Experts of a small language model.
Experts: 96 ReGLU neurons an expert, 2 picks a token, a softmax router.
Training: a variant of Adam for the experts, 2920 steps.
Below are experts of layer 7 (counted from 0) of a mixture-of-experts language model. Rows are named router (the router's row for the expert) and show model dimensions 0-95. Each number is 500 + 25 x the weight over its row's rms, rounded and kept within 0 to 999. Numbers have three digits each.
After each expert's rows: "comes after" lists some tokens at least twice as common just before its tokens as in all text. This comes from a sample of Wikipedia text that the model never trained on. Tokens count by the router's weight.

# expert 29
router:466509487482467504529505521520471503496483490476462493472529536547508441525526461551486496469496491558503526471504562515524482456478494520534489499483510518504489477510480469548516494517517474493514491495532464532504462510494517441472477508505488498518544486497511487484494479492486539488
comes after: " a", "-", " the", " p", " (", " P"

# expert 7
router:553490524483500526455499469505463517486499480530477514521455511522503502501505504483491508553501484468511535477521544520516479499474511504461472508482518462504525504461500486496466539470525543486488518529491548526506523498497470493547502536533533519525475467495512533524537487479479544535
comes after: "\n", "-", "===", "E", "A", "=="

# expert 22
router:484547461487473515470494513507529462513480525495496458478479466519480520492532454490544473484473495531517461527449481521516478480481514471508474484492538513497465496504483493461534526505476485459471495487492482492516491476487462506518457488518473512518527454482515463516478502525558522471
comes after: " B", " D", " G", " H", " R", " N"

# expert 32
router:539455471501552519462516521471459524510492515482496465509522458527496522558518508499503491488500550459519487507508495495471537504506538468467475504487491509527496514465524511494456449539525499469471475516498541503520497491494485515526509477475492508499512543452519464485538477504492472512
comes after: "\n", " of", " in", ".", " at", ","

# expert 4
router:526484468522489527497539527502504532547483534515527477535499468514515535537472550491499547524517534515492492487541471450492463523499526482477499509551554504492480460482551509465474502515505496495482507508498493489530467511489494538512523552504507503504468502544479500482493490460515502502
comes after: " |", ".", "==", " ==", "===", " ==="

# expert 5
router:517468553504498524503470490466514515503543507497513503454446512519539499481482480508504490479505513469552508553446465483525511476486474517452521508545457486474503478476485497477447484470524543529491500485507503499479485506524515478487521448506498504467471500474471488479528489511482474504
comes after: " the", " a", " The", "'s", "al", " National"

# expert 15
router:523501475491554485505503540486526547529467492475507491477500474520484520498486511541474515516465523479507538521512475509471474497519506477475496487492541503492471471524522503481441527530518490462480512500486491469514524447492574523519459553474520478501484513516532489466503504481476507528
comes after: " of", " to", " ", " in", " with", " on"

# expert 34
router:483503493539518505492503466461526494510480478495486506515459521517501452501502487483522487537513485490524480476519556486480474459482536499504504454482518537493450488491532484470473450503469517508456500507471510537500460508485526503544509492505466522486458482543459480487513469478490452533
comes after: " |", "-", " the", " •", "%", "|"

# expert 16
router:510488501533517487502507561527528480541470477488508468510531515555529527534480534519488526479529495491483540523542468515444525508533510527488506474508516498495474486538526520510523487513503495486503499551506510512517551476492516559498502495487505500476492507497544505444500496471458506538
comes after: " |", "|", "\"", " January", " October", " August"

# expert 28
router:448534457439481525476523507541512490520521509535533490506466489485524504471535483457530471469519496535488487488516499496478519518482451518516502506534506554480489502517486492528551526534490453478549516495512492515499455492519491491460491488492511471517503472472497472483459504485508515488
comes after: " P", " K", " B", " J", " G", " C"

# expert 27
router:508507475471483493506502468520495500562461460511474546501467565549473538523520509501500487547498506499526509524495515499494528475515526540497490472457499482492499479496503543496499537470535527494480533521485487487498537564497474494463474468504488489539526484479497509492456477506504523495
comes after: "\n", "-", "==", "===", ":", "|"

# expert 33
router:535487512475525462490509524515563460492474489512487521476500475459487523505496480535528505516478540482514504500525517539518468494527541530531475488479505520493514535498481542532544494538476464488463499496516510495504479440559517469484502497486465491472507478474517483488515544471475507512
comes after: " |", " to", " was", " and", " is", " "

# expert 39
router:493491512531467501492552489527483521483474496542519479484519520461447524509487491480489514531490501463512542499503500509488512476523539500489477512458493485495464455476544509456470479476463494491456454482508487507496477514502500516548539523470518461511514507470452479517457491464487529490
comes after: "\n", " in", "s", " Date", " for", " Party"

# expert 14
router:482517518499539495491489500513538508433499452516498513521491532526489451520548468496530523503488493528491514530470517520491463504512492509486509477496509533534492445503507482518499446495482523481485525528483530542477513557542504513521524488455466508519519473510526502494500479453504462521
comes after: " the", " of", " in", ",", ":", "-"